Experts of a small language model.
Size: 10 layers, width 128, 18.5M parameters.
Experts: 32 SwiGLU neurons an expert, 8 picks a token, a softmax router.
Training: a variant of Muon for the experts, 287M tokens, 8768 steps.
Below are experts of layer 7 (counted from 0) of a mixture-of-experts language model. Rows are named gate (a neuron's input weights, with its number), up (a neuron's input weights, with its number), down (a neuron's output weights, with its number) and show model dimensions 0-127. Each number is 200 + 30 x the weight over its row's rms, rounded and kept within 0 to 999.
Before each expert's rows: a language model's description of what the expert responds to. This comes from a sample of Wikipedia text that the model never trained on.

# expert 41
Auxiliaries and verb or adverb endings in narrative clauses, such as was, been, became, were, -ed, -ly, -s.
gate0,216,213,249,204,173,227,247,195,161,251,217,204,117,203,206,204,238,233,235,194,268,249,205,178,178,158,223,217,211,215,243,177,256,197,200,144,184,224,218,193,143,188,239,174,204,208,176,214,241,256,230,234,250,189,148,232,245,180,192,230,165,236,200,228,245,180,219,196,169,213,190,195,188,210,264,244,189,218,202,251,223,234,206,164,206,170,159,180,159,207,203,150,248,211,220,178,200,184,189,259,173,163,193,191,192,179,167,188,185,148,184,199,205,168,201,190,217,181,213,185,223,230,183,165,184,184,244,168
up0,155,175,211,223,269,188,192,194,245,206,195,194,160,171,234,206,230,199,182,219,230,264,187,197,198,240,222,221,149,239,176,143,177,183,181,208,232,214,158,174,196,186,231,212,183,152,200,195,210,175,203,210,199,182,180,171,198,200,181,232,250,241,206,165,207,199,218,160,245,225,187,218,258,213,236,214,248,209,205,223,194,177,194,163,168,175,261,223,157,201,225,230,189,177,210,182,240,252,213,181,207,230,147,256,213,190,197,220,202,208,202,152,198,271,227,239,252,242,170,232,251,233,239,241,218,247,152,217
down0,196,181,222,177,218,220,127,221,202,175,218,178,143,191,217,197,189,180,202,251,210,171,215,256,192,250,193,190,231,152,181,243,220,198,248,211,225,221,257,224,119,197,222,212,186,243,183,212,200,194,142,205,206,187,212,156,215,192,192,275,178,155,199,241,163,217,181,200,158,222,146,188,207,170,168,226,211,184,228,194,254,197,246,195,173,186,237,185,188,184,146,164,206,204,143,221,185,161,159,198,227,216,232,192,232,224,183,119,253,214,121,227,203,197,225,193,184,212,200,219,215,211,200,206,210,187,218,204
gate1,197,239,233,163,134,234,219,180,181,164,181,204,175,243,182,207,210,202,172,265,253,155,152,198,220,212,199,230,197,189,204,132,184,182,220,198,218,169,206,223,152,221,254,167,170,186,216,196,242,178,143,207,203,175,221,188,171,164,187,187,246,145,189,212,243,244,158,203,194,187,206,194,165,209,208,217,195,152,196,162,215,187,157,185,183,172,164,143,209,187,201,195,256,196,240,228,234,257,213,162,217,161,211,171,164,158,186,202,194,214,204,177,255,185,177,169,148,211,225,219,199,221,186,280,179,229,199,170
up1,180,172,203,202,198,181,197,185,198,208,215,233,180,171,199,203,254,230,225,257,244,192,149,181,242,198,177,230,210,151,244,243,198,221,200,190,203,188,191,225,232,215,193,156,220,178,217,212,248,225,203,219,181,269,233,245,242,194,234,223,242,167,145,253,193,198,195,192,219,140,173,199,226,255,177,179,216,189,207,237,217,200,174,175,192,156,210,202,193,210,261,188,221,237,195,199,214,164,243,231,178,204,193,227,218,142,145,218,180,235,162,229,197,239,223,152,177,149,231,147,194,259,238,173,156,244,178,214
down1,172,162,197,125,197,195,205,207,234,211,257,161,141,240,211,205,184,210,263,148,191,192,214,255,241,227,172,155,222,211,153,164,252,269,228,226,195,174,215,170,189,220,183,173,180,212,243,197,201,165,211,234,180,241,251,233,225,182,155,213,186,212,240,178,169,149,218,191,222,155,174,197,246,174,162,169,238,180,165,149,215,190,244,198,216,240,236,248,226,182,236,197,227,192,219,183,198,173,163,171,197,236,200,175,212,225,208,177,175,174,167,205,230,173,186,179,221,243,194,200,207,211,190,183,150,210,166,174

# expert 38
First names like William, Thomas, David and United before States, plus mid-word pieces of surnames and places, such as Bro-m-ley, Ly-n-x.
gate2,204,213,168,273,215,195,193,197,226,173,222,160,184,216,182,237,203,204,179,214,239,155,154,233,179,190,203,196,193,163,212,186,236,232,260,207,174,163,241,225,186,176,192,182,175,161,184,245,228,216,198,213,224,177,168,233,201,203,181,114,165,242,268,238,160,208,214,234,164,122,170,223,163,179,213,165,239,172,218,182,207,268,188,186,212,214,190,191,238,194,203,216,216,196,164,196,200,186,264,191,179,161,177,228,185,209,244,180,216,216,202,191,178,159,155,242,154,210,183,213,217,223,151,237,144,163,197,217
up2,229,193,199,203,237,226,196,189,201,201,177,196,209,173,178,209,208,242,110,163,196,183,234,268,183,193,260,174,183,191,217,247,196,191,212,199,218,137,243,197,209,238,195,154,225,123,179,224,183,180,148,235,210,239,253,224,181,214,202,218,165,176,209,177,218,174,170,183,169,163,195,174,207,189,163,192,228,162,183,194,203,173,131,214,223,195,221,190,149,187,206,189,208,167,233,221,161,221,183,193,191,196,209,141,253,189,197,240,222,165,184,215,172,209,194,179,181,280,190,203,261,212,216,118,181,181,219,226
down2,178,167,246,224,244,274,214,223,215,225,170,142,202,204,163,190,211,175,178,230,213,175,232,206,173,204,179,187,234,186,230,159,161,211,212,185,194,224,212,219,222,262,167,212,220,198,194,207,159,198,226,186,177,217,252,183,237,227,256,253,148,178,196,188,230,223,200,189,168,141,210,114,173,200,170,158,201,184,225,206,122,162,193,235,211,211,226,192,188,232,184,169,128,225,202,264,247,165,178,203,205,205,221,240,228,223,187,204,150,245,182,193,174,208,206,160,190,223,226,231,210,237,176,213,203,174,199,186
gate3,181,244,155,168,213,210,157,194,240,202,218,228,140,178,200,214,140,207,223,184,156,250,171,222,180,162,208,194,228,191,196,196,267,165,217,174,199,198,192,226,180,148,212,172,161,189,206,253,195,195,207,171,236,140,234,227,224,237,178,130,175,194,215,196,187,191,150,134,148,206,193,183,189,190,181,223,222,167,244,216,197,230,195,181,174,214,230,178,130,158,199,196,215,218,193,240,176,164,204,224,225,223,220,189,219,192,240,235,152,224,214,145,183,213,215,171,233,219,212,194,201,258,171,162,178,149,164,241
up3,186,185,223,203,192,252,182,182,133,168,182,216,249,189,184,227,196,196,168,177,182,223,196,239,311,182,291,180,183,220,169,224,159,188,183,200,226,209,161,212,168,178,206,242,168,155,166,201,176,196,226,202,205,240,195,229,177,194,272,196,203,192,174,201,163,210,164,193,208,155,206,143,193,205,208,221,197,235,199,275,150,172,189,186,195,239,164,233,150,138,123,209,239,197,178,184,202,208,213,214,223,238,158,220,188,196,184,175,181,202,184,170,217,187,231,194,197,175,219,195,213,219,209,230,184,162,185,170
down3,153,243,175,204,149,220,125,202,135,237,204,221,201,196,202,222,146,218,256,143,195,168,215,183,188,162,195,198,216,224,202,208,189,170,199,234,193,233,262,230,221,179,206,190,230,224,214,227,236,171,197,198,227,210,195,195,202,199,222,221,219,245,181,246,241,230,214,202,229,298,201,184,171,196,210,160,165,192,168,231,202,156,222,158,156,227,184,204,179,198,271,255,208,150,208,180,173,188,220,205,233,190,199,196,239,210,203,196,222,218,205,215,230,254,160,218,196,214,183,249,237,163,191,182,209,204,279,189

# expert 55
Determiners before nouns, such as the, its, their, several, plus first word pieces in infobox or list lines.
gate2,187,154,230,229,186,190,215,212,224,228,210,195,172,181,216,171,185,213,206,208,180,171,110,220,219,175,208,207,139,225,254,164,206,195,171,217,186,225,233,157,196,135,236,186,190,181,183,270,258,228,209,236,175,171,209,243,211,185,202,217,219,202,136,171,208,176,163,198,196,198,164,209,172,227,246,193,155,199,180,196,184,188,194,186,234,190,190,186,222,237,219,164,219,139,169,140,181,169,194,268,241,194,170,248,278,204,206,268,179,200,215,206,200,231,180,216,186,212,171,140,213,205,186,211,189,155,203,219
up2,232,198,199,192,245,207,219,155,232,207,227,161,206,210,230,213,171,205,196,171,192,181,226,152,222,206,215,160,168,243,189,193,185,228,203,221,190,168,192,195,201,201,148,166,148,162,144,230,231,181,127,187,171,171,218,155,199,144,195,183,172,155,190,177,228,123,207,214,199,186,196,117,199,213,190,187,218,231,165,243,183,258,193,153,158,199,159,189,221,233,214,189,214,234,248,228,168,124,202,239,235,222,177,227,194,250,190,207,205,202,243,260,218,192,215,207,214,224,163,228,184,208,226,212,242,203,225,233
down2,218,227,203,202,227,167,182,230,244,180,211,243,195,203,259,207,203,199,170,201,216,233,208,210,222,174,257,176,139,197,197,194,181,192,139,223,184,175,184,164,240,176,133,242,195,192,206,230,168,195,189,163,179,213,232,249,206,176,250,203,145,142,222,181,203,178,143,176,164,145,193,159,221,163,205,198,215,230,213,252,233,202,188,189,178,211,234,195,231,207,156,212,195,183,239,220,180,208,170,171,229,203,168,194,261,224,201,190,201,204,177,231,216,88,187,228,223,210,184,211,140,189,179,157,207,229,214,157
gate3,211,237,210,241,199,183,173,206,224,265,170,175,178,189,171,208,238,237,210,177,188,195,199,228,192,211,225,234,176,263,181,228,150,239,178,165,253,178,209,183,243,146,200,218,223,203,220,255,185,160,185,209,165,197,180,232,200,201,198,219,207,210,227,205,163,168,193,161,208,241,164,175,185,201,276,180,149,198,201,230,212,260,224,152,150,246,249,166,205,168,230,185,154,157,223,209,243,144,207,248,191,215,226,195,255,201,152,215,243,191,171,241,195,228,186,188,196,181,204,185,201,191,192,217,122,215,214,224
up3,192,199,144,178,189,208,214,191,179,237,126,208,149,202,155,176,221,170,200,181,147,241,191,212,177,228,189,242,185,184,200,212,135,233,183,140,205,192,230,174,199,247,195,222,234,178,227,142,234,209,137,205,130,227,227,194,230,200,217,219,168,202,168,238,211,191,178,276,187,250,216,217,218,187,202,229,203,215,174,230,218,200,224,207,199,222,192,207,193,182,168,166,206,152,173,300,204,161,202,195,155,151,205,156,180,212,151,205,200,185,231,168,228,231,212,233,226,199,224,184,160,231,214,231,169,206,182,200
down3,267,187,184,243,230,206,211,239,165,172,189,238,203,178,180,215,234,207,193,171,200,257,202,204,189,175,177,214,175,202,212,210,187,191,240,252,170,195,245,171,187,164,178,177,189,159,227,178,181,230,205,173,233,213,202,256,160,171,208,242,201,237,238,210,221,180,197,196,206,226,206,241,190,233,141,240,144,180,229,202,189,224,220,214,226,149,204,147,230,206,247,227,222,167,198,200,227,205,221,221,171,154,230,148,128,221,154,197,190,199,157,172,238,258,198,237,151,152,168,172,184,208,200,202,237,241,215,134

# expert 54
First piece of a lowercase word after a space, often a Latin prefix like de, re, dis, con, pro, ex, as in de-puties, de-legation.
gate0,250,228,235,213,231,214,243,188,232,281,189,183,253,179,245,179,216,220,179,211,196,231,180,205,220,202,188,151,195,198,195,185,203,140,166,189,235,226,170,195,193,222,256,216,232,177,179,198,189,218,193,201,187,184,251,194,186,186,176,209,176,189,125,196,179,195,257,212,215,212,220,226,222,116,227,213,164,145,135,196,180,216,197,181,192,226,197,222,234,177,216,182,201,203,169,245,223,191,174,219,174,176,162,207,200,177,201,232,171,227,214,175,238,175,132,205,190,172,150,218,291,202,209,204,128,212,174,178
up0,193,134,192,227,199,195,143,232,235,152,198,216,165,264,200,175,185,147,248,228,149,239,170,141,211,190,187,166,189,259,196,169,214,249,223,218,216,217,242,184,240,185,200,251,174,152,202,206,182,217,179,150,153,203,239,192,191,203,193,253,203,181,174,186,207,264,219,214,192,224,223,218,184,186,209,168,166,177,191,200,146,201,184,195,245,217,200,234,199,236,269,134,203,200,218,191,211,156,210,217,174,175,190,206,129,174,191,234,205,217,198,197,221,178,217,180,224,204,224,139,185,209,250,157,199,182,219,223
down0,206,181,148,166,189,189,194,212,209,226,216,212,180,282,215,193,253,200,210,219,264,202,169,207,232,184,199,229,166,231,165,158,164,128,194,191,230,251,213,221,216,187,182,184,232,153,196,175,189,227,198,192,188,251,194,178,273,166,207,223,239,171,192,218,203,186,207,229,215,284,189,154,220,174,207,241,192,185,252,184,257,226,215,219,191,186,171,206,135,194,195,221,199,271,190,196,206,195,196,216,234,161,217,199,150,222,235,242,172,184,198,226,246,191,216,158,189,198,186,199,255,154,237,215,199,244,197,181
gate1,170,190,216,217,220,182,260,233,189,203,183,239,251,179,217,140,189,164,173,207,131,214,235,190,249,202,153,201,165,179,209,269,253,183,204,179,177,200,222,211,214,174,156,221,213,227,197,222,224,222,179,186,270,200,230,248,190,236,227,172,231,232,169,244,227,215,214,196,146,199,191,224,221,287,237,193,154,169,178,209,165,192,173,219,205,175,195,169,211,191,245,228,195,230,213,253,221,187,196,236,187,151,191,173,191,198,187,221,180,173,208,168,227,250,172,187,234,196,138,145,206,191,186,183,208,160,182,232
up1,206,206,181,160,195,214,228,203,164,234,181,191,171,151,201,227,208,203,227,218,169,207,176,189,223,201,238,163,197,194,200,167,216,148,220,147,222,190,177,180,205,264,245,266,218,255,200,223,175,169,198,254,228,210,225,222,193,244,153,190,198,161,278,205,173,235,229,158,229,176,282,217,192,193,193,177,196,228,182,184,193,146,173,151,181,234,222,194,193,230,263,199,184,204,270,190,176,160,259,148,227,226,186,182,203,144,200,177,167,200,185,211,148,219,239,208,166,169,196,207,210,212,200,185,203,218,225,220
down1,218,157,180,182,204,221,212,209,167,240,200,245,178,174,251,235,201,219,172,189,212,166,186,107,152,222,195,204,206,200,276,167,178,187,208,211,188,211,178,232,204,185,201,177,173,242,238,150,241,163,190,224,203,195,167,248,180,248,233,171,240,222,176,217,234,197,187,228,202,155,200,207,223,173,221,209,169,236,206,163,194,215,197,253,220,223,202,204,223,192,204,193,257,192,228,180,210,180,214,181,176,238,238,284,210,199,195,168,203,212,184,228,199,145,191,291,171,198,182,186,168,204,253,228,208,127,202,227

# expert 7
Articles and auxiliary verbs after a verb or subject in running prose, such as a, an, was, would, been, became.
gate2,235,228,210,216,195,221,219,176,185,220,192,235,226,242,181,194,185,133,216,222,201,261,199,196,236,214,192,198,245,208,162,183,225,187,220,235,168,210,168,215,221,126,147,188,204,188,221,244,243,195,245,178,187,190,223,268,202,142,176,185,174,247,218,171,203,181,155,181,229,169,189,233,196,232,259,186,235,199,197,232,164,218,176,201,223,215,198,173,193,142,159,241,181,214,208,269,156,216,210,217,190,163,125,257,193,212,190,209,204,181,224,195,177,248,216,205,185,226,242,201,237,173,197,235,179,261,209,243
up2,149,215,174,186,241,198,265,220,210,240,173,207,254,217,192,234,168,172,154,208,160,189,211,212,146,225,170,196,231,168,192,217,161,209,215,190,255,219,230,176,199,152,240,193,167,185,213,166,180,198,152,210,174,234,239,156,193,211,242,189,178,242,203,227,211,167,195,260,212,217,189,169,168,172,252,215,261,208,208,182,163,201,206,200,225,197,203,185,178,235,221,192,231,170,195,191,179,194,172,197,248,223,169,149,161,167,176,220,189,161,162,214,248,271,178,276,200,166,230,166,200,188,196,199,182,197,273,197
down2,186,235,189,191,266,227,172,174,156,157,187,239,173,211,222,231,164,228,181,271,214,186,170,218,202,231,187,215,214,258,220,183,215,192,147,232,174,214,188,216,143,170,225,166,225,214,174,174,207,220,205,201,230,188,255,210,196,176,205,192,205,191,229,204,223,167,198,153,212,223,220,170,146,160,214,254,160,201,208,259,218,185,214,191,224,202,219,243,171,192,210,209,154,153,221,209,191,187,189,184,210,199,259,147,217,244,194,188,224,213,231,224,157,223,207,139,196,227,254,183,246,217,236,159,219,258,273,174
gate3,217,193,255,213,157,172,153,140,132,174,172,254,209,217,154,186,249,141,193,219,182,217,193,184,200,174,245,208,150,268,243,169,185,192,186,168,211,164,222,217,191,139,205,213,212,233,207,199,193,289,136,231,189,206,156,222,166,152,230,242,201,235,188,164,159,206,180,183,232,202,180,193,174,178,218,231,207,191,210,192,215,224,214,155,200,190,187,149,182,184,212,211,182,221,170,223,210,212,178,195,216,197,196,195,303,183,183,255,207,189,200,180,213,232,219,194,158,162,212,213,198,200,167,189,211,189,209,220
up3,163,203,196,249,193,200,176,185,227,248,163,218,221,160,174,153,170,188,190,208,203,153,205,198,180,204,161,207,240,257,197,175,205,155,193,255,190,214,214,233,141,244,197,154,222,121,132,170,195,180,122,210,153,205,193,196,179,182,227,166,228,174,193,182,191,196,208,171,257,132,178,152,180,143,196,178,233,189,228,241,211,185,179,199,238,197,199,166,181,177,197,181,185,159,192,214,232,209,185,222,157,226,180,178,231,202,173,198,184,163,175,251,239,191,239,244,215,230,225,219,164,233,187,184,194,191,196,158
down3,204,187,179,178,205,220,229,237,202,171,190,206,149,167,225,194,215,236,214,212,224,236,219,265,191,204,228,170,204,197,158,209,174,242,117,178,220,188,193,221,264,185,224,199,199,199,223,213,236,155,239,156,175,215,188,205,209,199,178,203,209,203,208,144,198,250,173,229,207,278,192,218,219,253,211,239,219,236,168,185,157,174,245,130,207,143,244,125,206,213,236,185,183,223,194,187,199,192,244,182,221,208,155,226,232,190,158,191,164,222,192,193,217,224,149,209,152,186,182,183,171,178,158,191,255,204,174,228

# expert 56
First pieces of words after an article or space, such as con-, pro-, syn-, anti-, Cal-, and tor-na-do's middle piece.
gate0,187,219,208,195,198,230,177,218,234,185,194,207,242,216,194,211,178,204,225,187,91,261,159,228,213,252,263,163,241,159,245,145,200,180,214,208,179,219,180,203,235,160,200,235,242,196,218,216,222,118,208,229,201,216,160,203,224,202,204,229,216,230,198,199,176,179,213,222,174,238,215,227,194,213,183,214,164,181,166,311,173,168,166,191,234,197,254,236,196,178,172,214,205,147,215,215,164,181,212,195,201,206,179,241,195,156,221,152,166,189,219,199,237,204,211,205,245,206,191,214,257,187,223,212,189,193,185,190
up0,245,259,178,238,192,182,256,169,206,217,255,217,234,222,190,249,235,164,203,178,176,196,232,206,215,238,205,203,215,199,259,176,239,146,235,217,204,192,177,167,238,179,243,178,151,220,216,171,228,181,230,252,196,227,163,185,232,186,177,168,193,178,235,221,206,193,156,221,237,185,152,155,242,228,169,227,260,202,190,241,177,174,178,205,191,215,170,205,184,150,202,203,256,254,232,213,229,210,150,174,201,201,120,200,168,177,255,195,207,205,222,198,231,223,181,183,223,188,211,217,154,192,219,261,196,204,223,210
down0,175,203,122,205,209,218,219,261,179,196,209,205,210,243,235,271,227,201,198,245,212,229,238,211,187,261,194,152,232,170,255,192,179,194,223,225,212,213,149,236,225,127,225,207,225,229,197,198,210,195,240,224,228,208,203,153,190,190,219,142,195,256,172,140,205,216,216,201,223,169,238,184,201,181,191,247,194,257,180,253,179,191,229,228,174,239,213,228,208,158,174,183,162,201,204,202,227,200,189,175,144,175,185,239,197,162,272,191,199,253,168,229,206,206,223,169,217,210,195,206,204,157,183,244,204,215,219,221
gate1,203,225,206,184,158,164,163,160,243,196,161,229,229,193,224,190,153,123,193,185,186,200,124,230,198,196,220,191,188,142,230,241,236,209,160,181,245,174,183,181,191,163,210,215,194,261,195,224,222,151,184,229,205,206,177,230,242,176,224,203,201,224,140,181,194,148,172,169,191,172,205,170,266,201,234,169,200,192,167,219,194,213,210,89,171,153,175,230,166,206,209,221,209,165,178,192,184,186,226,178,182,197,210,195,209,186,221,252,155,201,216,195,221,215,200,176,196,215,216,191,211,178,200,192,146,181,120,200
up1,250,218,152,208,177,221,220,217,213,213,197,156,238,206,229,224,255,138,205,214,206,260,209,224,244,230,220,131,197,195,176,243,212,207,226,192,181,228,211,222,194,165,223,195,198,175,227,190,175,248,203,129,192,166,175,165,222,261,221,185,204,247,165,183,221,196,188,204,176,217,177,159,161,227,217,226,205,144,219,148,225,209,202,225,224,269,162,184,204,190,275,186,192,275,206,170,218,180,192,144,227,190,231,156,237,194,209,237,177,209,221,189,204,223,229,206,192,164,200,241,197,200,167,138,193,221,187,210
down1,207,270,174,229,179,247,209,199,209,238,193,188,194,176,201,211,205,152,191,243,165,191,188,184,221,211,213,164,225,188,202,207,156,203,161,188,215,178,244,171,224,224,188,174,230,168,210,210,208,225,186,194,220,217,218,151,201,186,242,202,175,155,218,196,190,115,238,194,245,226,234,158,179,168,245,155,244,231,181,166,176,167,187,248,196,181,235,189,225,156,212,236,231,188,189,163,189,247,197,282,214,171,232,227,133,227,154,234,223,181,243,208,181,171,160,213,202,223,196,141,172,209,185,210,171,134,210,230

# expert 24
First syllable of Asian, Arabic or African personal and place names after a space, such as Ku, Kal, Abdul, Sam, Ha.
gate0,163,269,225,205,158,242,215,238,265,207,218,197,217,165,172,158,185,187,187,160,155,145,211,248,208,187,197,215,216,177,197,205,213,242,232,225,170,215,119,181,196,139,195,173,236,173,173,191,236,228,138,136,199,231,158,199,208,192,206,183,149,231,229,174,182,209,194,182,166,258,194,225,190,211,144,220,185,221,234,245,222,207,206,181,237,187,234,178,195,211,228,180,167,198,226,239,227,259,218,214,204,188,231,220,192,198,167,236,198,181,234,198,211,218,134,248,213,178,208,208,218,238,165,200,192,179,149,212
up0,202,150,249,194,208,199,168,196,197,173,205,219,180,149,188,223,199,274,247,263,235,233,241,164,236,216,189,183,182,251,147,140,203,220,247,187,180,232,212,181,214,233,206,241,244,219,228,183,236,180,224,170,193,180,202,193,140,210,210,226,197,178,189,199,236,148,132,209,200,208,199,128,220,195,201,234,212,208,202,175,165,237,203,176,225,187,190,188,191,198,200,193,203,180,189,209,172,171,115,224,235,200,229,169,187,181,206,215,162,226,191,193,218,137,246,200,186,173,178,165,224,135,243,196,153,178,212,176
down0,175,189,186,219,210,218,194,179,249,161,250,234,184,219,176,268,192,187,220,156,238,209,200,222,171,250,194,205,149,202,143,195,243,221,205,191,134,215,191,232,175,214,199,170,226,219,227,207,134,193,153,261,215,195,215,182,235,201,162,189,227,188,168,208,180,153,124,200,227,237,210,164,199,217,227,259,169,223,177,203,191,211,202,183,224,200,159,209,219,199,261,159,243,216,203,244,192,245,159,207,185,270,199,232,167,205,205,204,213,165,172,204,150,215,215,235,231,183,243,197,165,209,215,214,152,221,206,157
gate1,189,190,179,242,202,160,248,188,267,195,159,245,172,179,218,205,229,188,158,221,198,223,187,243,188,190,251,247,161,201,170,160,208,183,232,144,221,193,165,182,171,178,188,219,202,250,197,177,211,173,233,161,174,167,163,221,204,183,165,252,244,197,142,204,232,180,166,165,198,139,190,193,212,187,229,178,224,234,235,156,182,176,194,179,223,184,206,159,179,158,254,245,227,215,203,236,230,240,221,199,196,187,251,175,218,213,241,208,197,170,206,235,164,196,159,161,226,207,163,223,241,249,169,218,171,216,263,222
up1,164,224,175,199,212,168,190,170,196,177,251,204,239,117,171,140,191,169,220,167,164,194,178,153,218,176,236,167,124,268,176,168,151,185,230,129,167,213,216,175,206,245,180,208,127,191,225,189,205,203,156,212,196,174,242,226,227,219,160,211,210,192,177,226,165,157,195,209,192,236,205,247,215,216,185,203,216,196,180,192,148,200,193,179,191,231,231,212,184,214,152,153,181,195,229,148,197,190,177,238,224,167,203,215,244,201,220,218,194,131,209,233,180,182,189,224,214,255,222,166,206,196,173,231,207,211,185,179
down1,166,198,188,236,218,214,202,149,211,183,157,180,196,174,155,201,160,227,225,223,141,166,173,191,163,168,164,133,198,233,199,209,224,234,207,203,150,161,211,241,225,178,194,228,236,242,226,198,143,162,160,201,197,201,163,218,211,218,158,234,181,161,219,186,159,208,177,157,163,177,194,189,218,194,300,215,192,173,225,230,156,236,196,152,205,223,195,186,209,194,191,196,186,229,158,217,209,212,194,235,250,212,221,250,179,179,178,170,188,246,204,177,160,193,218,199,219,233,237,207,110,173,157,189,154,194,199,183